Weights of a small mixture-of-experts language model, trained from scratch on English Wikipedia.
Size: 8 layers, width 512, vocabulary 32000, 113M parameters.
Below are experts of layer 2 (counted from 0) of a mixture-of-experts language model. Rows are named router (the router's row for the expert), gate (a neuron's input weights, with its number), up (a neuron's input weights, with its number) and show model dimensions 384-447. Each number is 128 + 32 x the weight over its row's rms, rounded and kept within 0 to 255. Numbers have three digits each.
Before each expert's rows: a language model's description of what the expert responds to. This comes from a sample of Wikipedia text that the model never trained on.

# expert 2
Description: Bare space tokens and opening brackets after list dashes, table pipes or colons, such as romanization fields and election result tables.
router:145113096080153118115110134092147138146087114166095138169168172151097145106172108167126129129100186152073109109129155156167122144133087080068174136072153176092110116132091079070157142141121118
gate2:190140072136161156140103140093097114107168055109100086132135115134089139099169163202150100073131168097137193107098144064120169161111115168110118084111176144118146136178098122164171095137130182
up2:106142141095174089090134167169141143133144108097141122111115108142133193142133127177173117098144143084161190113132185069202080122174136159110125169116161177131133135110087151137189141137167145
gate3:129092172141129158171171116103120056059130121102116206195156130123108077123149119171090200119120132095119143108132116124098149165144124145107085107110066176129120140135191115121124154154175111
up3:155119160135137138127093082168130120109087086117102149126145164156156105117141106167150102120131053093112074160116143085196129135093078203094074102123123118050093166133122081161122156120152102
gate4:173162101156151100134211156089095106154114104097215139157137179128168120106086181170118084083116147148092058129117094177092166152104140152064156115139108126103136148117136153084116133189111159
up4:104142090129151117127145120137086108119113114113131134118077147122140112135151197158132149104099086152109111080085087157149050136105075085154123098113099141142146177171139114153112158158101178
gate5:137118079150157139145133156143098177169157107146119155120159122181126124106095105154191129138088108184134073118081125115156128038164119121142117125074117115091100070110082150165141129122162104
up5:129122181092097112116117088104172047102104132117121115134109123071105132162103142071082153116148158051149164078199131122121119196101106125100162118137158152147160160143150127059106149104123176
gate6:128086102128165129105134162100120184142107110152112111136140119111076085159164110082160098098130114125146112080127167130146082133117075091172149117126206113150133130102108131100127135123109137
up6:111059165093169142097143076102129170166154162144091133116097187090106109169150149104139101105123076115088197090163154082118124168156130116135169060134110093142076173122165115079147097121101116
gate7:119140168170053104124148152127113185099140158180210106117148145161124110190166140173090171106132165103096168107148115141175116143129105114141093166130197174101090104136095073079168148128102114
up7:156122121079070118138114091143120116094186117136096144084193108160129133162123163165114099147160142174151104113159116081134160130139136113111100083172098112167155141142156176070125088150044105
gate8:159088115114161102154153118097168160111177199130118113179156141109053170168161065159096088118156159120129082167139119082109123134115152193106125187095083145196194151180066182160148139160102158
up8:201082088116134120129187149138164168087139184156080142153176123108150168145126130100080141135148159151165100174136137097125098121137145149146159195107088161185178139149075175143162161147123149
gate9:071147152103175148100107200119152160102135139160165133100124130117210103156157079132106119155111142099070152082154117193086091154211116106097154106081098079152122113130120128067115126053124102
up9:130179167093139141121073183154159176147131140153108134126143152084162142141151108132104171099110132090145159105095121205138129122112085085078145100098105089139125109134099143098064128056098128
gate10:107157122128106115158090176143110105142186133131138092163136174119096144142144088143134071028194139109142142105125117111079150126098155132115103115153098116157123113107106061150177132099121181
up10:101165097129058128139099144115102104147153155127104128187122163136079119120124080163171053117187148109107100137137120087070173116075136113125118112141094148094137138146116078153155097121136174
gate11:155107098157190134158123148150121119170120176075103120174092102080104136129122110137093080155147119093146162143116156150157114092176159185185124118046117067142102087155155085159098167153153146
up11:133105094144163119161137143132146104174149183074121185160104107073169146130114093115118080172130129137124125128128109167158104075175141166215103139044114081095098084160130120187079186145153141
gate12:177119135107146115117099118128132139130147084144157123173113156149147125151113149123134101225111167117134171112129150160142136103178140156075077130077165054117097156186064103123095100119152131
up12:103126063090129112105129195137130137126187171168128138115174134119087103137088144158122185096108159128105073135131115087101142124094114120090166075182150149138193121120134183162147142109117132
gate13:211088129152098069126097096135149096168140126118112170108102132174079142210099117172139107126113138148113152121124144121095112121123127137116213180088126119133151138127153116116123174180148113
up13:153147136151169120084126106120151156168143136108169103076133145118140137131101056152153106137154073116114147103166133078112129080149135100110140130081087088158116160125171076084087084137124160
gate14:191140167110100076075111123131111154150147177118124114144123090123162145187165114110123126062129153127154145079116150133145054104127115165146083132167176082130081154088122091132112195143182103
up14:194079155157175133127152152135106110114115135162123195112107138143100141178187156109106103142098110122124144126158107157120135139196086110115099103149153042137127149207145135114141135137124137
gate15:160122161097142088052176150132109186155125165151184091136211116127132098138112162136151131107140168129134099164133111137106123174123126134131189130132164119198098184154079142147114157120166074
up15:159163160089080116078151132086056143155093121143111099143178137139105118131087156120173129119171120111118108151132100153119147197127146137089175113103195111136146174146091117160102155118144113
gate16:125109125185071121148125105121100169113117155100136079112173090113172137113103175138151103107105129138191148107130101089132142157123057171125168133240118118129120120128129123114099117132200107
up16:096098156146135148097119099087126116140128141160144163115152077134123106086112123133149091160160114083109062179140133152133161131079131161207155124123117167120099168118175161158073094125167151
gate17:137062128152146139133167097127107128127134128105121171192124118101139197097109054122092165143207144049141131140086070175183164072128115141094152172130098083081066118122084165133147092075131146
up17:135128130138157067165104060167069113129101132114081126154119153172086126114099156207134129115136172155126095080143167223115180151116169139135164123095098157100126111125112105094182146127098123
gate18:098147081114147168115125182169125116124162153135119120110103112112111143144071088089069147194111092071130155165150147114163118117139078176152116162137118170078117088137061136097072167100131189
up18:128138078074172119121169191161141084115151154087134119141123119129136159134117110074105119143134124105148173172115154124130097103143092137188117174153117211056140091101093131097074173105124154
gate19:118085109089142162058115148158149101205108139162133064138065130123184153141081133119089138100100168115084072182161102132197111097106131160140144023117131086093163112090139150155160127136143175
up19:171149100050129171172097187138165133136168120153141095182099169198110132100113090138110098133211193101111093152135183099100138109109087145142098080149102174137152140119130154160167138083204140
gate20:113118142060126047104126134111179067112154148112079156161228119078161121069144160133188153152110096119108067157154124149138100086122163139131167086091119178097141116113142116113177099156171100
up20:118154098158139124120111121113071097187127108150085152180122111083125143137142104105100054150178160114099124157113110079125110138119186155137094162094107154152137127102118175122168158103111139
gate21:114165158173143161149101123127165069119079111110093162163168093072130145115144082125143171175145182126104124146111059077201057109141121160153124126175109157161141116120134147187207099140168116
up21:081173136140142110118094128166064161129193119129140159146122199158092157125117195092105103096123053105145119107117143174085146148117134185097133131095160158070103113095111112084082127162101150
gate22:093118074136144120078073095142059105123104133118114157103113162157182144161134126159136154152133105140156099113136124080176103090157068207089118145123062181172172110146131150101136138126163142
up22:150167188137087148118166143096146151118121122135141095115098128104142123116100121094130141125129121135112181154101113203065158162131204146188105122171171094098102140133098120128149078140124108
gate23:065132069109121149122127081097099119139094118143171148149079175176127132131132087077045180088141124078086141149126095147100163121158163149097166129139076130084122102124073109129118109108169107
up23:110111114152103140147117103161116141127104112141098163181150144112112081163192055120114111118155107069120107106103139151150140068152198162068126076151160175122141107122079129137131131164170024
gate24:228184077136156096168128107141191173161132153087075128094092129154131137087134122098087135129126112101075097131140166062125156162153102165105071095195118110107150133102083141107063158104093127
up24:218167083150169120117096067121172180182160153100111114115073099140120181135119061103098131110160111105125132085109162098117120141093109137100074099145098112126196118136074117099070139091085136
gate25:068132145185163138154098107102129074148180137147149130077103075065076101112054135133139126099138144179049102133106131185133092143148128124138133127097113182152122128136168126107179089074124110
up25:172160136154129152135122108067105056135200124103088145099102120099135094150155127042136126143113167155102163063141122161151105132148094110097152100070121206189080094135165132193164075047137123
gate26:144099119096165105140178098077100134156104125115107179123177152112104124136110093061128085111163140122146128140105111119112139117140139164086181187096121105167099132175104155132147085115097156
up26:140115117092112123172099104072114149149118117088119160165147158116133073133115098098104081098164191101103170114107127108123153144115134178079219196121133157148108113119100153128138102105097155
gate27:138116162138106154104096153112136116165097146159145129111132118086109165123110118091155111188174178106171152128148142040071134116125130098139172086182147128105075098156160085240077116161074134
up27:147102189123072113127135190111170133138099176149132130125115094133055139083132149097084101083134160078140146066085121130102107136125141150139121116176162158173079069114105129157131108159129111
gate28:128101121102128124163131135077166164145129150169143125162182149191100147152185138122146148147153080132119128136160117141136056111089103131079127142134163117074140102133146126130071128124150137
up28:131126152089122129137139138070175147137131166164142125166193146196089181147147108086154117133129104121145110116173130137137063121079101137102098127143167098095153107126149148085055129145149133
gate29:080182178109147146131154171097142122112138143116137102163182081163108142111170112156184135073150201099076123174175128129118102127155099130154106112121082132116204188148168113098065120127127141
up29:118182168072105134118139112130160099100103141145166105151177095145137145168168059140181149060150186078099081127126129162106069099158137086139120107140114146141144202172155112137084153143134105
gate30:154088148204144140127090119160077111091106103122127155103138136093101137094108135107156125117139171148112095130089158054109094160152143104134118141082158166128179084166127086109153166141179130
up30:136074167164120167073102103183096119084138108113135127153155182109127093091117173134161127113121149131151102092122190077150102147179135111083096109106153148089230124123127143109146134109149106
gate31:127163167137144137126083142136101098180175170108127164116090149160080127108083121129061079117143124075144187126102155112114119065055101087066126101106130152099173141146118122102125160059107090
up31:102087103150161107118061159147130104178139134147126172112103175116115128078116149082067115085190114098070126080111114182150171131081109136075139213138130153102177110170104136166084142044100107
gate32:190154119112121114163127125084083109114110132106180130116107078174130153164102095113156105117132149132081117134169103104114158138114108092122058154098094136127121152160130059123135171098161078
up32:057087151113089118110138084180138129190122137153076152112144195098093131102169177127099140145093093110157147137113141155152117100140145090146181133155170121154138093093133175116116126146113148
gate33:134127105139091095138099112129092175123089091160117128127093104176075113150112111126153132108108110139096102154134155140170112146181138100139102105117143135161154130155137112118154158136133157
up33:153122143084144124147080117098121152094099151147135127135115110153070075077138115151124151096131075152135101166149159134152116112164151146168169147074126104133148070115127121129187146169165139
gate34:136097125082116117115123149106075129112147113143143078141116154136049139164125061148114120101102148124133103084178120160140088131140152132143134095114121134189202123052178108136144128128139090
up34:176101111086115102093144146094112120149147128097115070136112166110100142128127187163108143097175130128127150119146109183093112128156201099126151149103092079107197117093089140093162155113163124

# expert 27
Description: Years and dated sentence ends in career biographies, such as from 1893 to 1896, in 2014., also college and School.
router:123145159051068056115142107114114151152167126138085112119070126186132144100144139173117154139077145107169054121107074162147146112094152097102170127114090093127116101117138056170107135152156103
gate0:166197138134143145143110165138162157200139186110142090118104113100133158094115124116114144220127167162169123167162118107119129081143178131105166109120145141155175144130116144097131141171087097
up0:096171108134151127165100091146125138115080126139099123100103141106143207113109139104105079127137070155183089110150164123114130129188169119117103090232138137111081063076118163109101141146123113
gate1:165138151146131099122176106106155114233122123077167081165067158115141126177155179127142167103081152122132092125091071130141102121146106165112142084146137113143126160077151106082076128144150115
up1:091084115080118119132089131146123146079119159133139151122227126122143113059117107119098137094130094093139153159118170095162125139100055119170120174096082115064105150098154132135208147133190132
gate2:117116109146166107108142096155101164143081191131109110155173157117139148153116137117116113142154156208082087150120100137120090082172079170112164143092152128116120144147155128181158159098148133
up2:155157057179165131153108082085137159141100149153099090133191129135101131092149104177141115139114159170090119135110130053140118152125087134137136154118130140109092116099146089204141115121152122
gate3:165115152124116082132101154123136131155057093146176105126200119114172117183143131142126174145128136083117155189145134116137133147148110126178085133154134105187165118141085107116137150101134178
up3:079175080118084130153129091094121114110146171090110141091075125173127135056110053145166050133115148169149128131131147133135120083112169147108139100182141103159128089106108086114136181117096077
gate4:144135110071122151122126104102150198122154118088129097093082086122129170087047146162139178136102127110164143130137105131120123161103108150065145064105132128149137089063170081144108117136175145
up4:166143120081116168112107128087146189130115146095119124086087092128125139070050154127127184124106143140179111147158108130136118123088069164089133056125121137103104082086184067174104144131161151
gate5:121124129089135158108097111133157169116120128122118164141081206159122099178132110105130184158142129110145101118168102175150068049187148118121097156122154155110122109091128131119131169150094059
up5:148148105118127117127139176210165134174134140185111106090172103153126111104142155167118092170131088117120115051154125135180148094175168169100098138168118158196110118139136082139088115123107088
gate6:119174114099129063131121141127059124089136092100165125130153094167157123133160094139083078124102218140125168145078109152115085147147069155150105146122132167165182083055126135120122183143241105
up6:141065089192121210118133154134164146146066148109100125153151145085112175106093119090140129137129072123152081146164156110150150122105154129137163087120088097103108143156121101121115057092050118
gate7:073043182147139115127124130135141124177128126175131071092084107125059133097172161135154115115092159079119089135107086113117093147077140102129100138096177172117180117072104157146141109150151136
up7:186196062115151124189115162122164127103122134106121190115159132087156053157077134115151104107079106160124150087162129147108104159179115132106151081158101125096085106164139075126136126158101113
gate8:114119123164131082138143115157098156158121182071166155142153171105143121062126138130116170124178162133190117133106116102162091141111164215161143102132089150064154124066160169152092159119060141
up8:145129108084161187116128148118200120132144066178127079130113085149090151166114135100173089084083089106080088089120150131072190117140109071109120177120159126146107129179115123100141121147170142
gate9:189134121114158104083115136100130143162136116135149134130081104096121106109102164097187104141111122138135149098121103081126131196107136089113128094150140131132089200156077166113161105131146113
up9:171120091071142118059115108101127073144102102107130123141087124103117096115122153107193136120112130136145186118112138102116128179134118097069113106133128134137094203113117188164169099137140133
gate10:129141094045114113124132091069107103152159087110139120146092128162158127141137167142139137166067169103096085198151104165131137133080150147113159117093099067168096178136129124086093172118190156
up10:174118173102151165092115140122175167142168126141105158222150116143151067128163096086112088111153127119075110132121110107141178096141134110098169141141152078135111124194133095070119155151202127
gate11:161092110134125081121143160084069101134185120157179123154164134154121157125110115106103102147115107167219139090189133130118147098126203142144159134132158124062079174108174107188110152089059190
up11:150067106138119110110135153099086111104174137148157136142136117173126156074112144126126105140098124143211136097154140152145140076127169141140169165133154150071076173112143109182073158124083170
gate12:149181142091110132155123064136077099148123132090131171151125093135142142149136105095141153166096163144200123148179109122095127065167194155137112127095167125110101137146135095108169176107185123
up12:177134106120158071181085126161131178091113069090148140124096148141128111168115181132176141156087145114205144180098148149105181119128185168195154138059139165162151232104130174190127129137153141
gate13:148174187154168147131135180125138123167175117116096098144147122126107112204148148176215139082135121131192130130161171067150111089116119095134137164128139144093161125133171085080140217105138100
up13:151108156112136166094116174088190136137145089081120171136075072200114146144167133099120099077125102132112111098165158099100123117055138094121145125136109126087160150140118113168107097133141150
gate14:102138122077136113114142142131110111163182121111089158093206193101100136096110101109138087087113123144115148147161089066116177115117096218086108115162102099113105142121124157115127151066095143
up14:117137091069137095126135176135096147149183149093102124115232186086108146126134115095115112116103117173131141129154095116093171110091126208129085136132095098118154141143131128138110144096087177
gate15:084119056116100107105170109146143191145118136095140088102114127153120114054119112141085148104118133184143160117155184121137149138084107054109143043125030111126116119116073138225075192127101127
up15:146111166150148128156117118135140070098146081163110136175101101062111111240142155128198109129174130082176124121096076132091121123155149175164091193144146149126156099116131127056155065140155107
gate16:076097153134058176088108161149094147136123119056143093097119132128121121176147085139180146135113134156166151139167115123111152161153198142111147090190128095146149144142138164136138117154205107
up16:196107060161157078122159103124110196118121145150136106157114120119105126148103130110118136116091111149122110156083126148142096084185113109123102162128055171101113127129099129176134103083110079
gate17:147174173151154125119126171139112185104128183121142108142151172105202157105196104132114150142130162111093106135148164118089146129099131079108044108132122153127134109081131131141163076123090167
up17:141123158172138095089102133130132127111166097161165152173138142088102134179112098081137150094119134065160133138139081103098137111105143121132116122080138142148085113109139113152210075165149167
gate18:113158124087151149180148132125083073172122167129097092155150061160132178106139104184159163089098187126088125120081216083135102091131108102082117080171114127087101094126061133108164159091148097
up18:164120104140136142190133111137102089159175114113118105129176138178181104172099150157177096118115161091114170120094100126101117141098076111132117139175067077075045116115122092092176128119193108
gate19:079152124097160187097119135099121127157167145129111122144127078145086145109135168110118165161145104072128167086147161082171117202169121097152153120200161132136135157105149107108113138146160058
up19:118160155147080114139153154141160097130109100100162198115147206109133089067107116144178076106126111149122106142146171169061124077082129169120110132041115119077114147126131104106135123063101178
gate20:124124102074152081148119089054116111085092119108169112160114140166187122169096150122146112076125222146114139169094154153126114127105107131133101103142108101102101182086102152127165105097162184
up20:130133114097158046145107101096139109123107120107130113129083178147138136186053139091178083094099154152110146113121164131161100099095141115071110086114115117143128163098081146127165139144187151
gate21:099148126168080100087165150124146149131176175170147087108129159147158143127099125116108140117108122141084144123146101092121137180119103104136168156092107127132123102146204115102117151103164174
up21:119146118183124105186134105106076104153154146124133097066134090125130142172116061111151141116158105135108152138145104177100126121138113073147102123087151163146163146138156188135137128124131114
gate22:079084137149139124109114106135130142126173119098140108109113107091146098215165165153157135128112087069174130125161121126123093128134121116115134114130103083137156137141150146202158138173182160
up22:067085155150105141086126120152159133176140112126173106118139121070109091200153184172114104136068077085142116138174131103136116142140105123125147156167093072126145131068103163176184174140121152
gate23:131163151100103091149148121117144204046079147063134113111159146176138105158132233126126082102180144102110130132112113118144141139079187145091102099120144184144112142102152141155093162113122131
up23:138113177089164080169173118074124170082107134078155097147175142168111150190139201129125105089176146081102148119084101118122166174108155150095121086084132161139125112120125150141127152137158123
gate24:133126112095103127121100094118075197091138137144163198145131200153161148113133125157127105154167139151106120158141101129149130145133181132086117151127133097100116162098142153141175162093101131
up24:121126150122183127145135154163180073133147137111082091127145080130079109126126114122132154074114110101136148104122139144105153114140076148189137137116122127127148096173126108119072114134118150
gate25:105074164101181107075102138156139150170157081099142163154164133128132125091105137177132149185127123089145117088139131127152185130154130132079135173178158078120074180116169141137154086154197137
up25:109113122095126145151134150131138146152130101089133168136104137163065152087081140135087158192101150048156143155158123139183137093121115165092089184136129057152086198112109139102152113166178137
gate26:097172198123170126107130185141152146166156136076101161129100100120167129144092069200118134108113152099165166098128089155142137131151159163121157072127137157122158115147118143128214141133137110
up26:133130083137082125109166138103092154126113119134114095089156172114110165154196129129097130061157118190094106171195152095126094163114133089190144092129114140132141184111114156080125146129071146
gate27:133132098113097195138141111111147082213135119107120149124144208111116148130146093154140202133076161078133107114173118138104075130144142062134085097078101191134195098063146134130144115153114080
up27:146163174088114139109174206130157176141148133115128182094141143126111132125138129130118139128203080113143145076127138122145094166104154197130145109112137176130086090178094138111163093057068132
gate28:130059113144086142140121079158106108149160103126139146099137157083169113116169169110124099153148138071112173140109148120114087134151136120196097136149109115142126098062109123120165117167124182
up28:102134111071124106110119173184170171140152129115062113077224114118126151132073103156162129124140102179121097126142139065172081113163114079121161089101144144120130168158126129158105149134105086
gate29:135119191126082154109108162137100118108110071126120128128075111156115108138119163057218151152177097164057138174154167163176148080128103150171140182147165148101096165101203095108104154086126140
up29:129132090101169111115161090092187147111168145178169113099154101100140147115114132153054087103087104113155111080085129122148060170142149065079129090096093082152099086125093137174165101178134099
gate30:131109133129122124141197128073084142066168115158198148109134112192117120136036143118068158155175145200104123113167165133134113131101116084154154107074100122094104137127092086095113101170148109
up30:123107166106129127105189108069090151083151127134150190117140128152135166146067125110078111137160171210103135142155133155104100113140133118153119135084110065092143120122079092108088131165154134
gate31:132084155155092121110149097072120138170119111140158142133119137179117138127143190120152071126088192158156145157109118121188097116125138144152114142170144114115136129122099125195079173157081143
up31:112110150118120131078111117115151137191157160168134168141129111167131121161147138167155092141092140096093154178106147159135124122130182177155126156184056071126134073140109108175097197109106123
gate32:099133113101100153101090106114143125183178158128149124192087106148072125155122183159148112104135173138111093110093120091108158187169175087127149120166098085114118103094147104151101122157119073
up32:154155125134179134088159136092164135078132150096136140093203110081143155085139054127113164156149090163081150153163129158140083099121120143140106119096126166145173118171114144109148125111153128

# expert 9
Description: Pipe and semicolon separators inside tables of results, plus column headers like Votes, Score, Goals, Pts, Win.
router:091149145133109180156082109082167170195098116084148075076161216147178144128136099176130146166114093064132145118135131149094154123122148149128114115114086089066100198136081133137175179116176210
gate2:112042126115065163169107118126175172170126087114102140151139135113123190146153181128100093125151107122168078103138136137082089101111071137090128121125198196135132115128123125164130102168131070
up2:146099148092094132161100083136169106137112102119121149169155115168125154095134169111177129140157106133164095066104123101078106120113073125062110092065096169145072125168112164167120076177134122
gate3:103166137181125115128143155129123099115128139181154118088159135147119178082158075158127184120161192081120098140107138137135111102146140138119141077157094076117120160162150152115116145127115167
up3:129182113112157124090110130145136128119082085103099097114171117158150138151099084132104111151159142121121125127116081168107176037155093139112151166066099109130102108184096139125200123107154150
gate4:104195144197110099099180067146144165153108164150116099105171079061121136162163145156143098106117182097143139149154103151127133089083094131112130106105072147107131153121098146137202166085155149
up4:059145151171104113105140076115121138141110139155108143116197082066127132184170148139142113129097201120168146146145123154127144096118109148120161127110062131088149153105072119131188151073153120
gate5:130131130116183110088116096143085179107093162142130051095080146188140104114178121114161076165162112153074156131102170197115170099099144152154149180147110167163168078170120111114122164106183134
up5:125084146156073153134150171134108088123135103111076179154156075100116152146132159145111162084057171120190099117143111115167092155185124158106097077139173091080123177074147126132110108108097112
gate6:056185145078142130204095112165170137098106134188161164150039181161161170166092149158147077167137105125096071161136146129133056118125040124146163064080117181139098128124092141134151122146149160
up6:083206138135141164178121126163139167152114152153180127152055151163184155115132157177152074167159092144089082149128167114131087137141077112176158129110109171124110140122100162138188103144148178
gate7:092137142121106118169119115084151136097100141101152151097119143169146129078138132104098153113090085102110098130141163097122101145098097119080168177148136163146121161050176149125148093077096159
up7:150105143146083097175093150134150173081125124106124179135181115131115107099155163150145075169102092106120117139162145139137150130133090131121100178056098124127131199056146169129124096097116091
gate8:090146116164155080132087110131150137117114154075174128170138132164164108107116137097145117145170141147123099085140126125119099150150039124122148120099116152205173134135113156142161137126216138
up8:122137145155150111107104091174086035129095190107118090189089108171209151138069123083193162137164160126155124054131108127122122147156076108129148130115104095195125143124097150090123098138178128
gate9:148163133087132173141089105179140129157122146109145125136104093101114074087127117145101087134159154108161105150110120050123104081129141113142088201100142160142100092082074167130123218148156157
up9:085103107184167113075169132096143098073129126164111146156128155167158175128127141095153140145072099189131136082146139180153127172147098114118099079123122096118153127168173080102112042120102073
gate10:144110123154126130101206093102182065140166174162176091094158101133146142108098100146126160143129069159124180073125182151152024146130170112108107132153034164140077144123119128178196074122140148
up10:117187105191110135119116140126181095141130129162125085137193080107131130110098116141144087094146071109146154112113147152186034093116156089104139140136093141160072132097064126191146121139151119
gate11:131134083147127180137122223190123079128097137167153156113122154157136134072141140130084128102058106111132085116177134047159099153113195207184168087175130111152125111140124150137150132144156132
up11:067125130146106147142127125120090146122202138112173083110169164097115115192126144129131070117145106174067101172173118149129112091146110150128136153161146124083116087101119074127122097160094110
gate12:133135116196144119130101119111153096082060110057168112114106135167143102129121153163125155127132103057120156174140131101118095140143133120126127145157123141085143106065184170133140122151128121
up12:140157137146139164134167167152071168158152162148094179120126150131133167096113142120179130086170145155123124128108165190116142116101197114111170134096115133097057158168037116119108069096162073
gate13:160142137179097149058066115125102098165107152152130134088099118154122132113177127085184070165083151073131141161125178126112126112080129168159122118066189121143131142110099118137153116114130110
up13:097072155129068103185135086104104158086126089148117185062133157152150109103123139071152179128170107117105128160141178104189184136102072109076127193154153113099073126145184077156113106158120189
gate14:140080165118129165126092103120103177069166176096110144078138171143120127142112103164145130140049142108076113187128174177094131104077134159160160156144120190174206124165144119208143164064147134
up14:145139113154170102127170155124146099186098102110159106190114077116131166159149144137109141105181136153153117086134084092162142128166123118100130121093151065063052134132141101078091112155085107
gate15:170076174146112157106210164145115129095102101149141083113087180143122126055146160136083110147069154067122119135138098135132163140104097124137080053154160119153074185098100072136144119183150072
up15:117124145108124166120181163126149148113125096157131094148135206126111188100149205186143075119091110074114107134127098105157133108102132125172106095149109140140126145115133082153073162154166124
gate16:096111143140140099082110142131121190158135128111053082073133114139140072170175117093110080122153191110094085038109138106106126127146132147117149162081112173122201157186111095168130094151154104
up16:107180096137095197137115107156074124178158052179132145072129118087107152109163108128167124101168133095179112177178119158108071093156093129139064159142140095190155145094119069135093145142098114
gate17:142175147103129102100130143137175150085124168083142138100149123107119115041098111135153106157151114122140081043111067110144201089133178143139094107121169156115130139115065099127164134101089159
up17:163161110137160094123133126118183135112100150107164150097147119116137150073134115138141083149120104118142077047144062118111220078116191128115085077094146150136137125100061105166178108148082140
gate18:103151143135166068107122144110173108155166120227064132153180129107092131147175138135178189124144122148121165171100099101132101138091147107127071114153164091130103133112178182117115105177078129
up18:114145173142181102162114135121169151154170119196078136135142101129132115177146115091111152166129071120083157120100131130146126181088114145138130107154188116097119155121127133144187078105166160
gate19:130138208197185117140102109156145116144139098124169185180094103127139127144123115093135156116114104142130139153166111104141104121159131138153125158173132143119130146117147173086138128145122145
up19:163179156197171105114167087151140099170082169100228194133108093083124117141137136097096127118095126120138113129185072089144090092166123139155141116167117147115111151152120175110135141156173124
gate20:164129100147116125052197144162149139109161176108151140136154114138171150163208140104066123136095122165090125156103126157188128104130066147117140167100126129105112093163131121138175137150182068
up20:196106090124139131088165133099152130168134151138167127144159127148125164154173177105126122126129137128091130143093121143153119119116069142113118155118097156116150121176122103106155155163153128
gate21:107135084086138151136164094107207146146174157111130131206077120166098110137129095159071147142148131168189148107189124085127139172143099050144085098135109162135156101117142103117168154142118129
up21:089109079168142095107095088114109098128087163179092143111134093119135065083074116133069173087078139154188116146110151137166100093115086077086159109147119161106116109129129162097090108126129136
gate22:139152107161081145166142153049174144100118176113128121131113165100092136159090125180143093116118090113077185118082146218169122114123125129103084183136099126142126121166174137186112115093102076
up22:118113167133174165116131136108111136088159156097147162125106137148185123091143149104158218096203096115127139130176074092115124088093133050156093127143189158127118167150049092101128148130107171
gate23:139097175088139096130095110144115146182121145065089173150147150126137126163180096154138157217133154110118146103104144160102078099100125112193108081087148100063151169112193125153113140084108072
up23:122102147084152139083188152128179144109101161168099111136128104112157192132117143116155041166162178114118160133134156196148118083133131105103110081146115139164138142115109182119134157118101071
gate24:084117107090093106094126171122195105028156083148148193119103127094139104096115175130138092057116116098129125197154144076157079132143168114100112171170127141190094133122148151092143124088074117
up24:113159141148179150155113137142054142199121215130132117171129160138075148151111097164113129179188132189155112085069125207082179068111086168160134119079097127052138098134148110111137109133159071
gate25:134066230139100148126153159099142177153159186131118098136125159101120144087154055146164133157185128126149117177149151206123198114110162097111149128137117194115085136115082104107172107123114109
up25:056143096105134153109168132133128099144177111114182172112086129103093124116109113141151161128079132122155130177141180126183085139126178114161104123115127165099138088141130139133149159065129139
gate26:151129147082085140134132129134146138140161070136138105080093122123134109150118079126157173093112115179149106154105145084067140140105150118124121146206107169101130065155111127128134139188093114
up26:143143117171133125101113115158150111190095222101121140154145104128115155083110146131112072157127137083113138148105065123161132123189118144077122145065131069173104151139119147123175085082150151
gate27:079155139118156139124075163168074146155110098112098121112115184134183121084169136114120178136136096196118062103116131141118211108143127095124105123180152072068100141115150128147092093089159102
up27:132119041104148160102131116085185044163131172099164100127156125131125158144067141166159095108200173083099193082099159136139135112132105154114132145166135147166154160162122108150141145092133083
gate28:135128098100139148107153133098116122117116140103085174140069125176167099088185126174125115150085115152124129127112162137097096089159112108118093062050158113127119188086120121104099072136123125
up28:131128116181130090124121169160125141119155091140119086118147117084121175127095105122107133125200157111136146146156117110148140140106177165129186215212111166145107081170175125132195131091143095
gate29:166120165099135148101145078129182156157094166082144086081181092086173109150141074128096064164150100172104081169072101121076107081170097083116096178183132107123108074113151114079165073122108152
up29:149123157089131137103112114116154170177087186123113077139145077097145082163127094126126095136137107141120069148079096126079137069176148073131133154156150125123104062114133108096162084115148114
gate30:125119081124073091122138141147101127098139115096081145112161128087059119123131108111144168091149206077179121098083131157111125117109068087129129091156149140137157175130154156126134117108123134
up30:148135093139090058132164121137141171131166123074110091107106125132094134110161114119097148090122185087181142108099170160090098136093096113097070075132174130146132125146190149143138087137139139
gate31:183159127162092114127167091130160148176118133083109099153118089100129156161130091076149143166028084156102097176120139084085112182160078093075083173164061091102117136109119168134128195129152179
up31:080103175126129113138098163135088096071124082168176160125129147105118081102137137189104131100192135122144129078101094171145110057091085177172164101120213115171118131136132056136109090141106109
gate32:098103118116183157129204156123115153143154100165118084105099151114141114083124112156087103137117132134108177135101136142102112138150128118127119141132171112118205112064095213147157052172127156
up32:149128132149080098109050112154117136102103141126144181144152083123112156174113160112151136126135062108181085138157112115115145122133115109106129108097071140106022154152121061161090149099099098
gate33:104105167133163138139109115177141175115121119114147134143122148151121181144177143147114094095111147131089083140161181180176114062127125116140094149093138096113149072077166127113163154126168084
up33:176177093120169126151063101128138118103143099170071145145127153180131085123171117072123159088111110160177140133078131162135155094097134136153164170124143134086122144123129142116081099177138100
gate34:204118143119101104206114156106114085092091123146129130165136125158133136094116172145077111133132156161063105120142152159103073088116123141142084193123100155093120205088181128106154134161127159
up34:136129102135169114158090124136056116136151101174183080104143138161164131122065181161098107158108161167086129128119122131079080156099132125113138175116105148114119168139120142161129143175116163